config.toml
n_layer = 9
d_model = 128
n_experts = 256
experts_per_token = 4
d_expert = 96
d_shared_expert = 0
activation = "tanh_gelu"
moe_layers = [1, 2, 3, 4, 5, 6, 7, 8]
router_score = "sigmoid"
normalize_top_k = true
routed_scale = 2.0
balance_loss = 0.000323
balance_bias = true
init_std_router = 0.0165
lr_router = 0.000787
vocab_size = 8192
norm = "layernorm"
norm_eps = 1e-05
tie_embeddings = true
optimizer = "muon"
lr = 0.0132
beta1 = 0.93
batch_tokens = 65536
seq_len = 256
train_tokens = 446100000
steps = 6807
dataset = "wikipedia_en"
Below are experts of layer 4 (counted from 0) of a mixture-of-experts language model. Rows are named router (the router's row for the expert), up (a neuron's input weights, with its number), down (a neuron's output weights, with its number) and show model dimensions 0-127. Each number is 200 + 40 x the weight over its row's rms, rounded and kept within 0 to 999.
After each expert's rows: a language model's description of what the expert responds to; "gets" lists some tokens that make up at least twice as much of what it gets as of all text. This comes from a sample of Wikipedia text that the model never trained on. Tokens count by the router's weight.

# expert 30
router,127,199,201,219,232,188,223,83,166,135,153,135,210,202,211,255,106,271,246,158,223,225,195,220,264,188,223,177,175,241,106,241,243,208,190,242,220,192,194,198,223,183,251,235,213,205,176,142,157,203,187,240,228,193,149,215,231,205,157,184,209,254,174,245,127,197,212,229,234,190,224,132,219,244,244,202,207,228,224,156,193,251,235,130,151,155,185,262,245,167,183,216,189,200,206,138,256,199,181,196,226,242,130,165,153,235,231,174,251,172,228,174,222,201,142,128,240,161,246,255,234,137,195,229,152,218,207,296
up1,132,142,121,209,290,235,176,151,212,224,179,214,186,248,248,164,212,198,157,152,193,208,185,164,290,241,202,198,235,233,172,121,298,254,190,238,159,202,184,155,135,240,263,243,121,189,210,209,191,243,188,176,231,261,92,212,200,209,220,257,221,193,205,209,170,280,159,221,201,205,192,153,155,279,242,191,159,259,212,213,181,168,228,194,203,131,149,228,191,243,205,212,206,147,164,233,227,234,259,205,148,175,231,147,148,212,187,235,199,229,201,155,185,176,229,272,214,151,214,223,221,145,191,190,190,163,249,261
down1,221,185,202,195,267,248,211,178,148,180,172,244,246,190,197,162,224,218,252,256,249,238,129,200,246,190,163,248,137,275,254,175,165,141,211,229,184,144,208,189,203,211,218,124,141,151,243,163,250,250,219,189,219,139,239,145,180,227,152,198,261,157,222,247,241,185,260,172,107,163,238,206,186,223,162,179,281,164,200,181,203,240,183,238,282,148,187,200,276,134,177,192,181,170,194,180,182,226,216,206,208,182,199,133,185,177,183,300,261,127,194,169,194,193,218,199,187,204,162,213,189,214,302,225,203,213,129,148
up2,92,203,268,228,263,148,226,162,180,196,230,199,237,240,195,165,177,202,219,229,188,177,219,192,286,193,158,262,242,208,178,132,167,212,171,167,167,209,229,228,158,198,164,147,163,160,201,212,132,148,223,162,200,133,127,190,213,204,291,252,317,294,209,206,210,249,227,189,205,271,249,185,260,213,222,224,242,208,151,181,153,199,228,163,184,172,123,261,174,153,197,143,159,227,206,203,180,206,211,249,241,216,166,149,219,122,169,192,239,258,166,183,202,237,220,160,239,223,157,238,224,177,205,165,235,230,249,196
down2,124,150,190,217,192,210,195,208,226,156,143,192,146,221,280,234,239,193,172,188,217,122,197,159,237,187,170,168,209,192,208,127,256,244,236,259,249,176,228,205,165,224,184,270,164,144,267,187,200,250,170,214,172,202,173,152,207,147,162,193,180,222,272,205,212,195,224,252,156,220,207,220,165,171,120,132,260,125,229,186,215,159,215,234,244,194,263,296,177,190,229,147,246,233,243,186,198,159,159,233,204,236,141,186,97,199,248,231,251,235,197,232,184,143,224,229,285,125,199,204,220,183,252,214,170,178,245,159
up3,263,151,148,169,246,186,184,174,190,273,200,193,225,193,185,229,181,173,294,172,173,195,192,189,257,178,228,183,226,168,235,274,150,191,160,265,236,160,182,178,231,177,184,231,127,178,242,218,216,188,247,230,166,195,210,234,246,254,145,158,220,184,161,167,180,151,209,162,227,218,156,186,152,271,223,198,84,197,200,190,176,253,264,170,192,223,160,237,221,194,181,269,200,208,227,119,242,173,289,136,153,226,184,239,191,184,292,241,184,258,257,177,202,207,195,120,163,111,248,174,264,177,155,212,219,216,222,223
down3,207,152,149,195,231,245,238,191,143,177,142,136,210,237,209,209,178,191,216,219,264,172,195,180,224,207,253,158,198,224,80,164,180,186,254,144,221,154,161,218,190,179,207,211,195,250,261,146,239,159,185,130,110,275,192,176,240,236,183,187,177,251,186,140,250,277,170,220,176,240,165,190,199,232,179,219,184,245,199,221,224,236,150,200,230,186,108,130,192,223,205,210,170,247,190,273,221,237,236,219,140,243,223,307,230,230,206,135,179,246,192,214,201,177,94,199,210,236,244,235,165,169,172,213,239,168,242,232
Description: Word pieces following the prefix inter or trans, as in internship, interfered, interconnecting, plus scattered suffixes like -s, -action.
gets: "ter", " of", ",", "s", ":", "n"

# expert 26
router,123,244,242,148,160,178,217,217,189,133,192,173,137,193,237,230,127,218,281,117,202,192,208,246,217,158,172,215,160,114,174,225,143,237,179,254,229,175,223,181,155,209,182,181,231,181,216,211,240,287,200,245,261,126,168,230,224,193,284,143,211,184,127,227,152,188,250,206,252,204,183,171,239,231,210,254,122,171,166,252,191,265,198,203,262,108,206,212,264,194,185,167,196,181,244,156,220,226,191,238,197,246,141,157,194,279,239,190,231,186,238,173,223,199,193,172,221,238,205,229,129,253,253,206,181,215,228,203
up3,177,253,192,169,101,211,229,254,233,175,211,243,210,261,272,200,160,220,263,161,203,218,253,186,177,196,193,200,260,162,219,228,208,174,202,244,154,225,195,131,200,167,203,170,123,234,177,231,187,225,117,292,102,189,174,248,197,250,146,182,243,113,172,200,209,212,154,220,163,195,208,152,155,247,145,229,225,226,173,191,214,211,153,135,150,155,202,187,252,205,182,193,203,171,224,165,169,231,231,299,295,181,223,140,216,167,186,237,227,273,208,176,209,196,190,233,205,165,134,196,228,239,260,122,175,164,215,190
down3,186,254,142,245,266,169,194,253,208,281,158,126,218,168,183,222,206,235,209,226,166,222,168,280,199,139,126,200,126,286,231,120,175,130,251,201,188,208,102,273,220,129,114,188,174,210,219,226,241,212,212,235,155,174,192,165,234,204,256,230,216,226,180,198,215,195,212,206,150,188,230,189,222,198,164,252,181,244,191,224,174,216,169,196,179,214,187,251,167,199,176,190,151,182,210,232,191,143,198,199,164,248,120,229,171,191,218,244,271,220,257,192,168,210,193,205,223,220,217,96,147,244,232,167,282,238,164,241
up4,156,175,175,179,141,79,146,190,149,168,200,203,211,141,123,211,232,242,157,195,114,250,218,181,284,159,257,194,204,320,253,208,184,183,150,244,264,216,197,205,221,200,197,223,150,236,226,213,189,252,114,233,189,138,174,116,251,187,163,233,239,270,253,243,184,172,222,202,231,206,235,147,146,221,172,236,150,200,196,253,252,179,247,225,199,222,209,203,234,205,160,222,183,182,137,221,202,158,204,217,151,231,193,192,186,193,190,186,288,179,262,282,198,189,163,183,249,227,178,220,192,195,169,159,223,172,200,169
down4,143,205,115,224,155,195,262,164,261,190,121,232,223,212,224,204,171,173,237,169,185,227,145,130,168,143,169,216,227,174,149,191,285,157,184,298,191,245,197,208,198,287,196,149,160,277,225,250,225,117,169,212,209,225,218,206,180,219,313,199,245,201,199,214,142,242,189,258,220,245,257,169,252,227,181,242,207,249,194,135,240,94,228,163,206,115,227,149,187,203,258,201,208,133,178,196,199,190,236,175,245,207,210,220,129,173,230,189,204,202,190,194,163,162,168,183,218,222,221,205,232,200,190,161,245,207,169,193
up5,202,203,249,182,184,195,239,153,195,127,153,236,216,262,265,264,204,262,168,200,135,207,179,179,175,190,152,190,261,208,154,215,235,225,163,189,261,157,222,180,181,214,177,248,181,143,240,202,221,239,224,254,272,212,264,206,177,161,183,197,207,176,163,230,185,199,249,225,205,101,163,163,282,221,179,227,187,262,124,240,172,172,186,170,184,184,213,182,296,180,295,280,166,187,201,261,226,180,217,231,138,149,139,239,145,158,210,202,233,156,231,178,194,186,189,227,150,216,233,196,249,123,182,290,259,169,196,190
down5,193,212,163,178,238,256,271,233,156,285,212,175,248,156,224,219,183,207,228,251,262,204,202,158,167,246,127,197,178,164,187,144,260,244,205,201,166,203,233,197,196,213,159,123,212,251,178,214,169,140,202,168,176,216,168,147,196,177,191,222,200,176,126,202,197,234,186,284,171,338,171,257,149,190,199,264,186,170,158,140,263,208,219,157,209,206,205,243,149,172,191,158,257,195,189,103,196,217,213,159,222,248,275,202,219,166,198,219,201,215,229,184,139,207,192,287,203,194,239,184,194,283,145,112,223,190,199,188
Description: Prepositions like in, within, throughout, during and on heading place or time phrases, e.g. located in, generated in May, In 1983.
gets: " in", " In", " on", "In", " at", " during"

# expert 58
router,181,240,196,177,138,211,108,208,170,159,166,82,217,176,319,253,142,188,208,209,183,167,224,200,154,207,183,195,191,139,170,230,138,206,185,186,159,218,233,233,242,252,226,224,198,225,167,254,154,271,198,280,168,171,189,184,203,189,230,148,182,280,222,172,178,210,241,186,170,182,163,145,219,227,279,231,171,134,203,190,167,218,201,160,208,163,216,252,303,218,228,197,222,153,175,192,235,202,164,241,219,243,211,146,221,254,174,234,264,233,230,224,158,160,178,128,235,136,230,286,205,169,174,190,240,209,249,200
up3,164,145,225,234,118,188,202,199,227,173,136,205,199,130,285,280,217,183,179,156,129,179,214,206,160,169,162,204,223,155,205,213,185,230,197,194,217,185,229,190,231,206,236,218,193,163,221,183,192,242,215,261,131,238,153,218,215,160,269,120,218,202,278,238,209,197,260,177,236,252,173,190,254,276,219,182,143,156,222,168,208,249,164,178,226,167,182,167,264,195,226,208,167,182,227,143,159,242,175,197,229,237,247,153,179,211,213,242,246,171,211,129,216,168,232,127,196,183,214,321,277,184,198,100,153,220,233,147
down3,275,223,183,257,163,241,226,198,184,229,149,250,231,185,188,238,246,186,179,235,243,253,166,192,247,197,180,190,201,201,202,252,190,218,197,208,112,256,171,244,97,134,166,144,182,255,163,210,218,134,240,271,179,152,145,218,143,198,192,265,174,218,176,201,131,190,197,157,199,176,230,271,253,198,220,169,177,131,179,162,235,197,249,123,160,140,245,233,196,180,246,261,172,183,205,199,188,186,170,113,265,215,215,189,207,269,160,201,174,184,132,229,217,188,188,191,211,147,224,242,255,242,287,195,272,187,197,150
up4,168,239,167,236,263,206,265,208,159,175,130,221,268,154,194,267,238,205,230,188,179,251,178,210,204,171,267,177,208,252,184,159,159,233,202,179,194,241,235,209,236,198,274,243,226,189,140,109,254,229,191,267,199,198,138,211,147,215,241,209,196,249,207,165,171,172,222,270,201,98,186,110,165,168,186,141,160,223,264,186,169,221,184,119,210,192,268,198,251,157,204,201,148,232,223,223,123,152,188,214,234,139,214,249,195,219,215,228,251,141,177,172,171,231,229,204,185,128,190,213,203,164,231,152,179,231,268,262
down4,182,204,264,255,166,189,188,236,222,185,122,296,172,145,145,143,195,183,238,166,220,225,182,159,217,213,241,179,144,138,275,203,251,287,166,180,195,129,202,157,208,211,208,179,156,134,163,166,175,177,237,215,190,101,216,164,146,145,150,211,270,238,210,257,155,225,179,273,172,210,214,169,215,160,177,244,145,189,219,220,291,213,223,223,222,213,144,205,149,296,229,227,287,217,234,165,221,166,253,218,256,160,177,216,165,188,215,176,216,229,216,183,163,227,149,206,229,174,232,236,158,231,186,216,266,218,203,178
up5,160,183,232,252,141,196,230,158,161,210,137,188,198,132,206,193,168,218,283,178,178,269,221,165,142,178,153,222,153,257,262,182,204,221,226,180,198,251,176,173,211,201,169,202,127,185,148,208,214,198,153,174,190,144,166,213,188,203,222,172,226,301,272,296,212,174,232,263,134,207,163,181,67,263,198,201,171,180,230,216,210,161,209,216,166,195,170,214,234,247,234,155,217,169,219,254,206,218,236,298,206,186,98,220,207,206,275,227,199,246,207,124,214,222,198,145,226,198,219,240,216,179,160,235,212,258,201,207
down5,251,248,175,175,206,217,249,202,214,217,210,253,174,147,230,275,226,128,145,169,258,235,111,203,195,221,217,223,169,269,190,258,187,234,108,162,172,177,222,155,239,135,226,265,205,133,223,190,205,150,122,176,202,232,110,239,176,174,227,254,195,161,194,198,244,178,163,211,214,184,254,194,185,213,203,140,188,299,153,271,138,275,179,195,216,213,185,281,199,211,180,159,194,233,189,171,225,208,233,178,204,172,205,198,200,152,247,192,204,237,126,156,130,171,211,194,236,196,266,150,224,260,233,252,148,168,201,191
Description: St and Saint before place or person names, plus pieces like yr in Lyrical, amp in champ, Col, Olymp, arch.
gets: " St", "ap", " st", "yr", "amp", " Col"

# expert 50
router,178,268,259,181,171,253,193,231,124,154,217,182,221,183,224,173,129,200,210,222,160,180,252,192,207,234,271,206,145,218,142,200,166,219,193,205,203,217,198,213,254,132,207,200,193,207,165,238,195,262,202,226,195,247,159,168,206,239,243,208,177,210,172,188,68,232,212,222,141,117,157,145,233,251,235,174,131,231,192,195,257,243,222,151,265,177,164,190,172,169,223,258,157,120,204,198,274,168,148,247,229,200,206,190,164,177,203,176,221,187,299,243,185,230,159,200,209,216,238,233,176,196,200,235,272,202,329,188
up5,250,194,154,140,102,205,211,163,174,179,209,261,296,102,189,265,207,190,226,153,227,160,235,139,250,198,251,95,226,188,269,175,212,222,155,199,192,190,246,209,218,216,310,230,245,203,176,209,244,263,206,224,136,252,213,187,182,200,267,186,255,184,195,192,218,183,244,206,220,188,162,232,186,214,250,185,171,254,155,190,163,179,163,159,229,162,149,161,182,215,184,204,223,193,206,132,199,113,285,191,235,226,140,230,181,160,175,247,229,139,191,192,199,195,201,201,183,192,219,115,152,182,246,253,145,182,204,207
down5,203,106,198,197,209,173,190,236,199,260,184,245,192,261,205,195,213,225,194,181,198,212,189,215,243,267,142,289,249,156,174,170,213,229,198,216,211,247,278,201,161,268,152,197,192,219,183,205,183,203,181,203,204,251,205,134,139,239,194,219,147,204,162,204,137,162,195,228,153,271,142,202,259,263,222,154,197,249,163,210,238,216,167,208,176,189,158,212,97,174,177,174,112,221,109,248,173,162,164,216,193,180,281,117,195,295,187,227,207,218,223,172,198,235,214,129,213,191,210,234,231,275,217,170,230,243,163,125
up6,207,122,288,199,209,215,191,231,120,104,244,193,198,136,230,141,181,213,148,190,172,237,237,243,191,229,216,197,224,218,186,284,235,194,160,174,197,166,231,206,253,219,214,177,137,189,139,233,252,200,211,170,214,184,235,186,176,246,166,240,141,178,200,165,158,211,126,221,243,225,222,240,253,239,203,145,209,268,183,171,149,241,226,182,175,234,119,162,148,177,179,234,173,216,98,230,266,213,231,227,212,233,178,136,192,213,199,145,239,210,174,199,234,116,226,140,214,276,242,201,149,139,164,251,189,150,244,221
down6,207,224,166,212,315,269,241,277,206,217,136,194,186,292,127,202,207,169,196,214,248,186,158,176,161,214,206,164,166,220,181,180,248,139,196,156,220,214,206,191,203,124,155,214,175,192,187,228,173,211,213,113,189,253,233,254,199,211,231,241,208,276,213,200,180,200,286,191,245,144,193,160,183,157,192,239,148,248,262,212,149,245,214,219,246,164,168,210,183,168,210,200,194,142,154,216,202,165,198,192,177,168,123,270,203,173,204,152,154,204,226,220,109,165,186,206,201,202,270,235,232,239,219,128,299,183,255,142
up7,132,253,214,260,195,243,266,161,219,200,219,192,199,257,244,186,191,274,211,226,248,177,188,209,174,198,221,123,219,210,170,181,199,265,219,217,186,211,136,208,232,201,193,204,94,192,261,205,150,144,147,244,227,154,160,256,158,215,196,224,180,201,224,133,242,210,137,189,233,206,200,213,219,236,162,169,265,246,179,189,196,164,172,151,340,173,278,190,217,165,164,268,167,204,175,160,173,134,226,190,260,159,171,212,144,216,213,217,186,93,217,244,194,165,167,228,150,236,168,208,236,208,228,183,262,164,146,163
down7,141,145,214,224,211,228,196,233,240,160,223,164,255,169,254,231,109,160,173,185,230,207,212,190,241,176,232,205,193,248,250,260,215,185,176,155,165,146,204,232,180,220,207,175,276,193,156,228,244,258,177,161,172,226,217,165,178,172,188,264,256,181,208,168,186,161,183,176,194,164,242,154,320,185,189,193,188,171,270,247,222,213,198,183,101,219,132,201,152,166,168,229,274,162,166,203,193,206,233,154,126,200,224,245,202,149,199,168,240,274,246,208,227,198,247,232,244,268,147,213,243,182,97,159,176,172,142,255
Description: Equals signs of wiki section headings, especially the closing run after the title, as in ==Career==, ===Harmonicas===.
gets: "=", " =", "ography"

# expert 57
router,134,207,274,219,198,263,168,167,177,217,154,150,183,181,235,265,171,155,227,202,217,220,150,172,156,238,185,155,139,177,149,152,232,224,151,228,216,140,174,159,211,195,234,178,128,241,152,189,219,213,228,239,203,168,222,187,239,222,216,209,172,249,200,232,113,159,222,172,211,215,177,161,205,171,222,180,225,237,156,234,208,232,219,197,187,171,183,266,214,236,190,248,202,179,168,103,255,265,231,209,240,238,179,152,105,237,232,240,233,211,229,240,117,271,181,166,172,230,195,342,227,237,190,233,259,269,237,169
up5,190,197,198,217,235,203,236,176,144,242,249,207,194,146,192,177,206,224,246,90,208,162,179,218,187,195,199,187,188,280,236,235,131,204,243,209,172,200,144,193,172,197,252,225,146,177,275,173,189,183,210,266,202,203,147,235,172,204,180,182,146,330,176,245,96,182,191,182,175,187,165,164,218,216,204,206,166,187,184,216,232,165,257,116,242,160,229,211,118,163,193,305,203,96,166,282,169,260,177,143,196,212,197,185,180,195,230,195,176,253,181,211,199,211,228,213,173,208,196,253,168,271,168,200,209,286,212,231
down5,231,214,170,231,219,247,201,167,232,196,172,171,163,246,125,169,156,216,256,251,151,227,114,214,222,255,194,219,175,246,238,204,125,125,204,244,240,222,197,174,223,200,231,165,185,151,184,246,177,222,185,177,185,185,209,189,186,240,256,158,222,226,227,171,230,179,203,142,163,178,227,119,156,187,160,273,171,288,192,210,154,231,217,181,243,236,268,172,238,277,219,139,269,248,126,169,212,194,210,171,130,191,163,152,283,200,195,248,166,193,143,172,212,209,157,176,248,179,156,277,250,215,216,194,210,109,237,261
up6,224,111,196,163,277,200,195,192,127,218,187,208,243,171,271,181,215,250,294,212,224,247,214,189,151,217,211,172,182,264,186,169,223,230,189,227,226,176,207,196,88,220,221,191,220,140,261,204,237,148,224,175,236,190,215,157,252,299,195,223,172,208,218,232,168,172,208,238,256,184,223,183,217,183,208,254,97,138,157,192,137,142,170,144,247,143,168,250,173,187,161,209,182,145,282,192,165,237,176,203,227,166,298,200,162,202,226,169,196,182,193,243,175,151,219,200,192,201,192,261,269,219,208,214,175,158,243,131
down6,195,221,145,148,244,198,166,244,169,163,149,195,261,203,230,187,247,236,283,204,204,209,216,201,162,220,131,183,169,106,139,210,105,222,226,167,240,198,159,179,230,208,204,260,188,197,230,189,251,204,233,147,238,176,197,160,227,247,168,133,182,153,265,150,133,230,186,214,169,261,174,204,208,235,256,180,229,265,284,227,238,251,130,230,218,209,241,216,175,207,268,178,221,239,210,203,182,187,218,223,162,249,148,247,147,238,189,192,251,185,199,200,111,222,192,123,75,200,153,195,227,206,232,196,212,238,191,161
up7,186,178,261,225,208,242,183,166,221,155,192,223,248,236,217,172,160,221,244,151,201,230,192,219,206,182,205,122,103,289,177,167,188,203,209,181,184,153,114,249,197,200,123,216,172,244,256,89,244,204,179,226,251,194,135,173,193,158,161,211,237,180,185,159,229,209,231,206,192,218,204,186,214,215,234,168,215,129,196,226,223,231,157,141,184,265,154,251,220,158,201,210,148,221,201,203,181,213,112,157,250,300,117,197,158,210,213,216,197,212,159,256,284,245,160,182,227,184,167,269,275,233,204,168,202,243,259,221
down7,187,128,172,190,189,279,193,192,206,206,180,225,245,164,231,139,265,238,232,265,216,212,147,177,228,255,213,222,224,137,245,225,194,170,214,203,159,227,150,193,170,239,185,250,192,179,196,208,119,163,185,174,225,256,152,189,235,222,114,202,89,288,146,166,201,260,187,191,248,287,249,184,268,190,129,153,267,244,207,220,192,190,200,254,184,228,162,144,209,207,232,215,183,225,192,149,149,150,242,159,215,156,201,263,220,239,141,115,186,153,198,234,208,177,206,212,192,166,172,175,141,220,222,245,257,197,195,261
Description: Final suffix pieces of adjectives and Latin names, such as -an, -us, -ian, -ary, -al, e.g. European, indigenous, Parliamentary.
gets: "an", "us", "ian", "n", "y", "al"

# expert 27
router,167,257,229,186,190,231,166,111,229,182,213,135,225,203,228,257,134,112,269,144,178,218,238,231,171,246,226,189,217,191,145,178,204,253,148,218,138,217,167,196,203,146,165,177,100,173,152,249,136,289,149,224,234,180,162,239,193,169,227,220,155,188,207,240,168,195,233,170,223,123,232,151,233,237,240,163,182,178,226,279,228,227,184,208,159,204,219,275,246,182,202,172,217,185,194,132,231,178,112,221,190,237,145,182,204,234,266,268,259,154,208,221,242,236,167,178,209,164,242,243,177,211,173,254,212,213,190,250
up5,171,192,184,219,137,263,213,167,214,239,180,202,246,225,208,183,206,204,210,131,173,161,220,167,267,227,229,282,141,221,203,227,172,228,179,220,219,225,253,177,224,154,147,170,129,167,176,153,232,277,125,168,201,174,189,234,250,204,228,138,141,275,221,134,150,192,194,186,193,183,239,214,202,195,268,162,240,226,185,230,195,236,126,168,170,195,189,228,244,306,177,139,190,241,213,232,186,186,150,231,191,196,103,160,193,210,180,170,255,171,196,204,250,234,262,166,219,190,248,106,112,231,199,157,258,201,167,264
down5,261,119,143,219,196,157,181,191,197,229,184,226,226,234,145,254,211,206,241,245,261,222,170,224,196,167,144,252,162,219,196,167,139,199,280,176,191,140,251,169,147,170,186,236,223,190,189,202,215,170,228,270,186,210,259,207,266,218,198,197,204,218,217,259,226,96,251,243,141,177,225,215,115,255,213,237,250,175,172,196,200,236,193,186,246,110,207,204,197,201,214,219,162,181,234,194,212,170,266,173,178,252,241,129,170,173,213,170,315,194,186,168,155,182,222,92,148,268,155,194,189,214,167,250,158,162,216,204
up6,169,233,210,182,217,217,184,122,196,167,182,164,214,206,172,273,168,252,218,248,179,137,193,241,234,105,179,142,229,220,188,194,216,178,215,242,186,208,204,209,183,221,135,306,156,159,256,267,154,243,212,147,275,269,222,188,161,141,194,112,209,214,227,161,145,229,210,203,125,175,167,152,158,244,223,199,154,154,178,228,227,211,242,199,234,208,277,212,221,143,215,241,168,168,212,169,285,212,178,192,258,215,243,149,265,187,163,217,196,197,204,118,215,278,220,175,200,279,190,174,253,205,171,214,137,224,230,206
down6,219,165,202,224,152,179,154,222,225,177,148,195,213,242,246,294,208,206,201,184,164,178,205,199,138,207,247,248,224,201,157,221,157,234,174,181,202,208,122,224,216,227,213,251,181,267,214,190,212,180,217,215,174,109,234,193,117,143,200,278,183,241,247,171,183,239,258,187,237,192,214,254,132,283,176,213,172,250,116,120,213,255,163,191,188,277,212,231,275,180,136,138,240,122,171,220,208,204,167,231,242,200,273,222,161,224,230,171,154,229,192,227,217,168,192,210,170,226,151,156,195,218,145,263,210,106,177,203
up7,198,236,235,186,183,263,180,163,164,175,167,294,171,215,229,207,272,193,176,156,196,244,193,138,226,176,179,118,226,233,181,194,269,182,203,163,268,254,205,174,213,205,197,163,216,295,216,202,242,197,171,267,186,173,164,151,279,314,189,163,196,181,206,253,148,215,230,210,249,194,154,129,238,172,248,167,178,153,230,221,298,202,170,180,144,161,120,238,225,163,137,216,175,221,134,218,105,245,236,170,172,168,179,177,232,238,224,168,246,191,184,179,225,134,148,193,219,193,224,179,157,213,208,200,222,146,190,212
down7,118,239,172,200,254,117,212,167,206,137,217,153,245,109,202,189,276,190,178,204,238,219,215,242,207,287,197,213,157,197,214,246,154,210,127,183,249,247,259,199,226,189,253,228,192,217,258,197,203,178,238,259,180,218,185,135,209,209,192,238,108,183,189,171,219,210,224,236,195,142,192,202,207,195,202,173,214,179,303,206,163,207,221,221,208,235,211,226,241,215,261,176,199,194,169,228,186,183,130,210,201,243,132,150,211,166,167,192,163,175,220,118,198,126,244,176,254,262,190,195,74,205,169,239,212,195,170,296
Description: The letter x in words (duplex, sex, tax, approx), LaTeX math tokens like = and }, and number words such as two, three.
gets: "x", "B", " $", " two", " a", "}"

# expert 60
router,135,210,244,156,112,264,270,178,260,202,170,178,209,193,232,253,274,241,277,179,195,215,210,214,198,159,213,225,174,139,167,198,281,203,172,275,221,198,167,167,224,204,226,212,212,165,143,268,207,210,253,240,192,160,190,200,250,224,166,134,195,217,103,256,143,193,200,204,221,185,179,126,184,230,165,171,195,154,163,239,244,228,222,227,205,191,129,232,194,187,161,223,190,144,211,158,225,179,189,214,218,258,117,132,162,147,279,180,231,158,198,234,203,229,145,141,227,228,269,233,192,178,207,248,283,242,214,179
up3,215,276,178,152,131,253,212,205,251,216,177,221,246,217,232,191,262,211,186,148,139,174,150,242,187,268,210,110,230,172,183,140,240,182,206,240,161,175,166,151,189,220,196,232,216,209,232,241,180,191,122,259,203,234,199,212,172,163,184,205,226,163,202,160,104,145,259,218,174,239,181,226,152,168,254,182,142,205,151,220,256,217,209,225,259,171,131,185,106,243,241,216,226,194,209,210,228,248,257,176,232,201,206,168,111,234,220,273,216,198,255,162,189,180,190,241,221,258,199,155,131,282,223,239,152,167,173,153
down3,201,117,261,103,250,215,180,194,139,173,143,171,161,230,236,224,202,219,217,219,157,179,171,201,180,148,183,203,248,198,281,285,256,237,154,129,226,195,181,143,203,231,174,199,206,249,257,196,161,235,204,197,175,240,128,178,260,254,257,144,194,211,166,182,169,246,174,211,261,166,255,184,148,224,189,204,219,236,223,230,233,213,265,247,200,207,161,260,241,183,214,108,210,190,215,136,166,95,252,199,220,213,195,199,233,259,173,214,257,174,154,154,223,193,160,181,270,129,235,190,222,161,196,146,228,179,218,217
up4,251,199,163,121,169,231,227,201,206,224,205,177,241,117,179,199,206,188,145,244,208,216,215,235,188,149,214,212,220,187,213,262,233,219,139,147,239,215,190,278,235,244,153,239,261,223,182,236,167,232,190,240,211,283,147,215,269,158,250,189,246,179,230,201,142,208,240,159,232,241,140,199,187,255,140,160,197,197,151,139,225,185,234,237,202,197,257,215,240,202,136,156,199,197,180,82,224,271,173,256,229,209,148,101,246,167,247,152,196,146,233,212,202,165,113,194,173,168,218,228,158,172,201,213,136,204,181,157
down4,177,216,175,123,243,164,220,292,195,258,181,233,170,187,124,160,137,237,181,258,262,186,176,216,196,188,143,208,169,250,242,271,154,162,222,154,182,163,127,174,235,208,187,211,210,237,237,180,236,186,243,204,284,178,165,162,126,167,274,220,159,183,225,230,253,236,182,215,177,238,204,180,218,226,189,135,191,135,205,153,206,208,216,229,219,226,293,204,212,192,248,224,174,123,156,157,194,215,143,237,120,231,179,235,277,144,261,208,229,178,222,163,213,207,180,115,196,152,252,148,199,170,215,235,254,220,221,240
up5,170,146,183,207,156,223,238,152,194,150,176,162,206,181,259,166,241,152,243,125,138,227,256,217,216,158,121,260,142,152,211,244,227,145,157,230,165,204,262,178,159,153,247,167,242,144,205,179,212,253,170,244,138,199,168,181,226,243,155,182,185,248,224,273,110,217,234,154,274,193,246,173,195,185,234,175,179,201,197,223,227,220,251,170,166,281,185,185,226,194,292,214,222,251,172,209,212,165,141,222,221,219,180,268,220,212,148,211,183,180,214,245,238,173,227,156,169,229,244,236,215,292,152,112,236,213,199,211
down5,187,192,227,151,274,306,210,153,218,249,206,182,204,205,209,215,153,260,159,244,214,181,229,180,118,123,164,191,317,90,160,197,202,215,197,204,221,278,187,192,178,250,134,186,201,138,201,214,208,204,207,196,221,178,150,223,223,210,233,216,148,226,197,155,100,191,261,229,259,130,220,169,194,157,220,196,197,218,199,191,191,250,167,233,160,185,227,192,164,226,231,164,153,158,175,193,201,169,136,209,177,236,187,189,256,196,149,262,322,201,201,190,176,260,224,194,221,210,143,190,209,202,183,300,225,233,206,195
Description: Endings like ine, ini, ina, que, ique in names and words (Maxine, Cinema, ethylenediamine) and the word born.
gets: "ine", "in", "ini", "que", "ina", "born"